{
  "n_layer": 8,
  "d_model": 96,
  "n_experts": 256,
  "experts_per_token": 4,
  "d_expert": 32,
  "d_shared_expert": 64,
  "activation": "squared_relu",
  "moe_layers": [1, 3, 5, 7],
  "router_score": "sigmoid",
  "normalize_top_k": true,
  "routed_scale": 2.5,
  "balance_loss": 0.00244,
  "balance_bias": true,
  "router_bias": true,
  "n_groups": 4,
  "groups_per_token": 1,
  "init_std_router": 0.0291,
  "lr_router": 0.00232,
  "vocab_size": 8192,
  "norm": "rmsnorm",
  "norm_eps": 1e-06,
  "tie_embeddings": false,
  "optimizer": "laprop",
  "lr": 0.00214,
  "beta1": 0.95,
  "beta2": 0.98,
  "batch_tokens": [32768, 65536],
  "seq_len": 1024,
  "train_tokens": 641700000,
  "steps": 13562,
  "dataset": "wikipedia_en"
}
Below are experts of layer 3 (counted from 0) of a mixture-of-experts language model. Rows are named router (the router's row for the expert) and show model dimensions 0-95. Each number is 128 + 32 x the weight over its row's rms, rounded and kept within 0 to 255. Numbers have three digits each.
After each expert's rows: "comes after" lists some tokens at least twice as common just before its tokens as in all text. This comes from a sample of Wikipedia text that the model never trained on. Tokens count by the router's weight.

# expert 196
router:169108123108144130132157105073104158124146117162131137089078114106120113214042074142089092122098128120145107124055124130182110090121185092159162152123075107154112105087087138078156141129085100131106110143146111130078082114148199188085106106116142161098159117117135078178137125102146143154
comes after: ", ", ") ", "s ", "th ", "ers ", "sq "

# expert 248
router:206101129146155138109132130083118160135143102150205149118094115143107122149081080138127115063114120152148103118128115127216076135169174188153133148073114103183099123108087132071159136100082139121149105118159084084105103116133198151072136108118092127102103168171149110151125185146166112135
comes after: ", ", "), ", "\", ", "footballer ", ") ", "es "

# expert 235
router:134108073111128182138127084149133140184179085179182171130126112149114109179078153156080110146144049111114163102102096186144110147146143083123170162094180130160113132185099165102132130150135130126119129101128056111105053077156186158138101089117134156151160111153146137176137112106105094121
comes after: "| ", "–", "201", ".", "on ", "202"

# expert 57
router:183100114112119132117093103123154170182153072133142176130132116084076176138050161135097096157156075110151161100111088157132122131096154116144142145095116169109146150142110189050124137142110117089159117076109100101135055090163153163151103111118159162157122099178131148167201152080142100134
comes after: "| ", ",", ".", "; ", ":", "$"

# expert 161
router:161151089143123084067135124074128173142137111096180137122093135133082140171120111126145080115123132099127133105188077140166134124088113187068126154112155153155146163138150196147126118193149149137101128121104127174111054100156169150133071038129120077121107121101183140182174111153124128110
comes after: "D", "J", "R", "St", "Z", "Th"

# expert 140
router:142129087115156131095121109125153140200206156115096175144113120092112214179084090129175093120129141147121131135107111179177120097130116154100099133137125097169145104125112146078129086161182145133116197133093114152134104087169159160141100112149104090107139178095191150176195136117120065140
comes after: "S", "A", "N", "No", "M", "C"

# expert 135
router:117121109116133116094114115135093147112169099130142177136102102082097139139059098124135103125124177125126170152171093129202090106110105162122105112132094126140100149169093094114187163099117090091136148103117168131168078095157173182133102101115083149131134217111212129168105209104124100162
comes after: ".", "s", "ed", "es", "e", "ers"

# expert 204
router:182125097130180143088136106067101134135146115160142149137067126122094101197089156086121095102147119170144136055081096146127062110107107161110084133115144168143106088175109165148123175168144109087160174115123096114101105106153191132069138086135072139145083152162177104149117122104119071136
comes after: ", ", ". ", "), ", "\n\n", "and ", "\n  "

# expert 136
router:128115143136147132128134086131130139189139112157148145071074140147061125231105149108135099059145132087140123161132138104141132155122131173106147205119106114155100136172171112109120121137133129143122122114100120154108017113143196150139099128131152132120159185097161147216157169088117115138
comes after: "\n", "\n\n", "\n  ", "V", "T", "J"

# expert 193
router:182152156080083139048125099100128188136156104092166177078092111117096104150087139092151136151145111140126081078113141173110147144136103163104097179107211125105140111100162139169135165164156096115101146101104087147147081109147185151115115074128114103110124175161153097169172113085116174153
comes after: "| ", "- ", ", ", "\n\n", ": ", ". "

# expert 28
router:108079141164174145095094086150099172141151085161114145119082136127100151162113175141115097105187152146130080083112112138147086117056126164138118159045146084105108114145144093133123093108150089095134138104121108156146049084149192121119121096126133139123091181112190148170135199094159122162
comes after: "\n", ".", ")", "\n\n", ";", "|"

# expert 107
router:175113125145101138081130095128135199180167086072136151139103196130114183157081118150153090110128117147100173153156052152129077154149098140108104116097156103149147120171129132124188130135085083129099169144124163164068058088180128123133130111116146130094161164130132154121180113092098068153
comes after: "c", "g", "h", "sc", "C", "Dep"

# expert 156
router:160115162131135135081160084066142164140157164120159150137064105151104118154108098045157138097116144175136177114087104174125129165153125187125128126099188151099152164162120144048160134141122144111130168132116114125126085098176164099093114122144115136103164132126137121217208084140147080117
comes after: ", ", "of ", "to ", "\n\n", "H", "in "

# expert 124
router:156150097097121069097046110093070147203131132115167188109091100105076148186114114164129117133128111138159141112098129156111146148132139195098171122146132100120145103152106138117178128142115127162109113178124132153102058105163162097126078116129106099098148141078185134188168167126123069179
comes after: "| ", "0", "1", "/ ", "2", "–; "

# expert 163
router:116099162108084148135145114129109125123171120141166162118091160135085122187099142103153132100135127174115141108112128137144115168121155135111114186065154140172196183069149093113140122134095094131153145138107164124162099076199135164144115097137118073099109181196167127236140125104171092150
comes after: "\n", "\n  ", "ing", "\n    ", "tion", "is"

# expert 60
router:150135135079098145125181100122128200148185082103123146100117165159105131170080100180125069127158130119093190139159106168133131138106132176147153148138050094175135181154134147143144107169090088102181136127093180166126046115151157156108122079149113134104133150156169119165172099127105091123
comes after: "G", "g", "am", "ap", "af", "ob"

# expert 52
router:185121143142152115090086079104087150211126108134137163063107094115094124204104123157156104165146139141170116161063120168122117109114121134147155117080107089130115121123115097145142136151137148132169104115133129159104085052153176098101094104128094142054130121121161137197187098077097098169
comes after: "1 ", "2 ", "| ", "3 ", "(", "4 "

# expert 180
router:161121126094170166105146103139132127084139124121188136094097187090100095197041077182134083101114141158112128112117118145155076110092125183148098124121130173097115125090128148167150100173141140076127123100177089090138116103177165079078131115180060138176128163160144120166119157107139131133
comes after: ") ", "and ", "he ", "to ", ", ", "who "

# expert 46
router:141140151152103121101122148118113114086133104149207204114078144109113145190106143192142130107106141132093166145119085171193149128093088198121084208078132168125093113118164134171162115139095156073106108092127131078162136093161152144112120113103083126112156130124140131178152198101141107146
comes after: "such ", "ed ", "well ", ", ", "known ", "along "

# expert 24
router:152166074133137090127129111115111123131156117124139144153084080056122160227083090183117139125116108095154126107137106144170105164089119199103142106124206123154152172153074101096154149081144104106114138059130124137145068117109164137110083128089074130134135167153176142162129099131133074142
comes after: "| ", "was ", "were ", "is ", "be ", "are "

# expert 103
router:154117064100107112141160119081161166137189147141146156123068104112130148158092159188126164097126077079078100126148117151155153134082128146161151124120166110146147144113121109088140121115121130093125171118123114184119093071128162127109061065127074081122120067139165125212172149109120057135
comes after: "the ", "a ", "of ", "and ", "an ", "s "

# expert 240
router:176088090118159102080123111122102169157157133100174155091143163115111160183103115122128086110152140137065173116113117177154117134123135108138149172145140116123146069168123096086141149155196105128113205108124119117093050130143157087125096103139134090134136160119187129199219119131106070134
comes after: "C", "K", "W", "H", "B", "L"

# expert 81
router:164115152085115110119096134081067207122107061152156151125084137137119116148096138159122103122139179098103186110092103141152115125104161135161136164072098185110129151137096187088119085093125131079143098141113134097092014132139193130108082087172087130136135108135156122128162119091128125145
comes after: "the ", "and ", "to ", "a ", "s ", "was "

# expert 132
router:184094131110126143086099080122099190160169126094131147158079129146088147197047162171107098141149041083183186102134071154161127118135135119108169087105161158138121127113123126095145090090111113153091130122111136096160111099142145120113068096132094131158139147169168131134183176093140108108
comes after: ".", "is ", "was ", "–", "′", "("

# expert 137
router:153109134102129122116106143108095255115128083163173132115104127133107119137096097172109108118132148097139167097093096154136106113131146139158163161102091209124126144125091170126121085115111128083175091133129142132117018125135198159117090089158079135124120117145149124107171139085137131130
comes after: "to ", "and ", "was ", "were ", "which ", "he "

# expert 126
router:151085137092130143072112141075081190112157095131186136102085148140146123138057128130138134112164105133102104101118129218128145103160137148122145175087172162085157132114133188151145118128145103133157135143145127195138043107167171119120105049125101086101106153176155082114167127098098145139
comes after: ". ", ", ", "- ", "\n\n", "of ", "=="

# expert 192
router:150086098128097140108090101030131124129139083071144144074103154081072120135070129076127084130104131166147120130023123166130131164102140127134122152092155140126125134171137163103163118124149082114086130126095093115123104134158185107129101096114095090124139166165162108172223126122144148108
comes after: ". ", ", ", "(", "a ", "i ", "o "

# expert 145
router:136065124151144103097133087157136218097163102154115169099095117092087136123077099115157068115135128170118145126128091138194042163098130128174098182098086147111132170128085111132126113118114085086149084135149143111179091110146155138084140100115087130094091190143154140175123169081116139135
comes after: ".", "s", ".\"", "es", "ed", "\"."

# expert 186
router:149104112140155105096065099122139152176192104078149157117117163081089117150059140120154073124115105136170155132118099125130074151069112159139126177081136099118123141140149161077185146110079083085155104111063157112085101133149130131130110131126104091106109118135171169138225171110131081111
comes after: "| ", " ", "(", "$", ") ", "Chevrolet "

# expert 16
router:148137111165152134117110047106120147102158076124174154078080176054101081158080124174137083149135124098149111125118097157143119098046088180138117149111150168077086092186104131149124122153093132059119117091138090059112116115136140133098123122135052132155134135165134090127115134110114098157
comes after: ", ", "=", ") ", "is ", "as ", ". "

# expert 5
router:159110159155169107089085101099111179110156141142161149118103145139064144163110161153176084161145061149159135103143125172115093104152111189112108108100134154139073116119111170130127177124144114045122163096118111077152090082150203168115149074121061100132076146138165100140130139131086085120
comes after: ", ", ". ", "(", "- ", "; ", "."

# expert 73
router:140167137146135084111132131163136191126160115153120132101123115098075151155105153145137055156180140139148078144142087195160102145116114165121118152133071110119163081116123111133187142163152119151118172132074080099138077110174174103142109104121140126034141161152191121175166107070087091132
comes after: "\n", "°", "St", "U", "53", "2"

# expert 10
router:092097121097134070055187114094132236153134065083169144119101122088098126171105112166163079132171145169104097138084122133147108077104132185103133130127154131123120089127120116092166113136147131103138131110142147140088046095143137128143102054127160098125150171127148102173166137139088113147
comes after: "P", "M", "H", "Sh", "B", "h"

# expert 94
router:163119163117123134132125106108130179180166105133152159122130102121031143170040148128115130163130079143178190146106066185134119108106149121104139161119154125096143169089113154071138106130098153112137122097085097114160097077147155154145101101127105100097150115155167129172230169128123105149
comes after: "| ", "; ", "(", ",", "–", "+"

# expert 247
router:163109146136124116140134104065156158109154087167165212134069104118126132121100130165151118096151084122094145094135057189142079127117098161142119137119168125135131165113105153086146118130105139113163150143114091162063132068149190180079123084137135100139132079163166119160203085116122069107
comes after: ". ", "the ", ", ", "and ", "\n\n", "that "

# expert 229
router:138097145087149127110160114127057141152162076123132162078075091122119140146082121209148147116121084157129123127117164163143126139114121202142141181109096164135130151154115092115171116151087133093137118148188163150098086099158147180136071100111112087114109177123155160207191133185107099156
comes after: "0 ", " ", "— ", "1 ", "2 ", "3 "

# expert 29
router:161095092121103150083111096077163170190156089076143165071098123099104155135082114110137115166136094149164089138061142176153126145114145116124116175097172111136089101077169148139143106134143118133138125153111094121129048126145206154131106124099108106118165175165172094188188100121122158170
comes after: "(", "| ", "the ", "\"", "- ", ": "

# expert 11
router:159110150137133130118147093069145131152165121155162159129062091146120133132110124170117142050158067115169096068134105176171117143131096179131132113086177124129142124169124162117151121112107137102157159147107123201100130067139178125078081078142093109153117123151151119176207129133095057093
comes after: "as ", "in ", "at ", "of ", "the ", ", "

# expert 241
router:181098096104154141105080107100136174200161088102125200103099101109119154119050119138155088163138093169133115147060117174148135171129151143101117145146173125095130075094114124079117152156154112158122155109115068130111085120136200129151115123126132113088141190121156118159213102107163129155
comes after: "S", "C", "″", "| ", "A", "T"

# expert 58
router:166170135139074158086113096059119223146119093079165146071073101092085111168118111102106105117173152129130111119103118168168145149071136144117120158133165116141140111142120178149161147169140138090116149162131110095144058116156154154124087057098124102184144178120138084163146075110124130106
comes after: "K", ". ", "John ", "- ", "D", "M"

# expert 66
router:153166070130139152132154077099119129093127125123193132132079136058117110229061086194123111102087107122112143127131115148179104121100101164147125123158186128086160145173094110121175124129120096109071129090135074119153102083141147155118095111098054119143125169127165175146160143127099113120
comes after: "was ", "were ", "is ", "be ", "been ", "also "

# expert 9
router:157136137126114140123090152099078253127112063172163151108089122145121111147077118140125107123141137103131177095119104177139098122111152111160136143083085174085117146137101147120110077104101104058195096139121151147125051125125182135123074092170070115130113114121146120115175155090137104119
comes after: "the ", "and ", "a ", "his ", "their ", "s "

# expert 218
router:177119139164164108123099086106145121159113108136181173151107098110070168173051130154120138111138100106180186122111076141129132106108131150108151163135164125138120121170083172134165157148166069134137138117068138075129070115187157161150049083119093141145153142143130142162169144067103090155
comes after: "| ", ".", "–", "Preceded ", "Succeeded ", ":"

# expert 22
router:175162131147078180098139114050145249090159099071178158097096143083102098151104134113133129147109150153136096100098135175168152131079125136110108168130192134097148140130118168135160158166138097122102133113109095112131063135121174135120097084091118144125134151146119121173175078094124169139
comes after: "and ", "-", "of ", "the ", "& ", "de "

# expert 246
router:131149123112115131067142076094108102164198072154168179141076135084095161153055091143164096104138114166153161159083124142128098133089144168101116167060134133133145146177145127131160117128111108128169072121117161166115119121178152106148090076131114092122143173161129127146226144088147115144
comes after: " ", "0 ", "1 ", ") ", "— ", "% "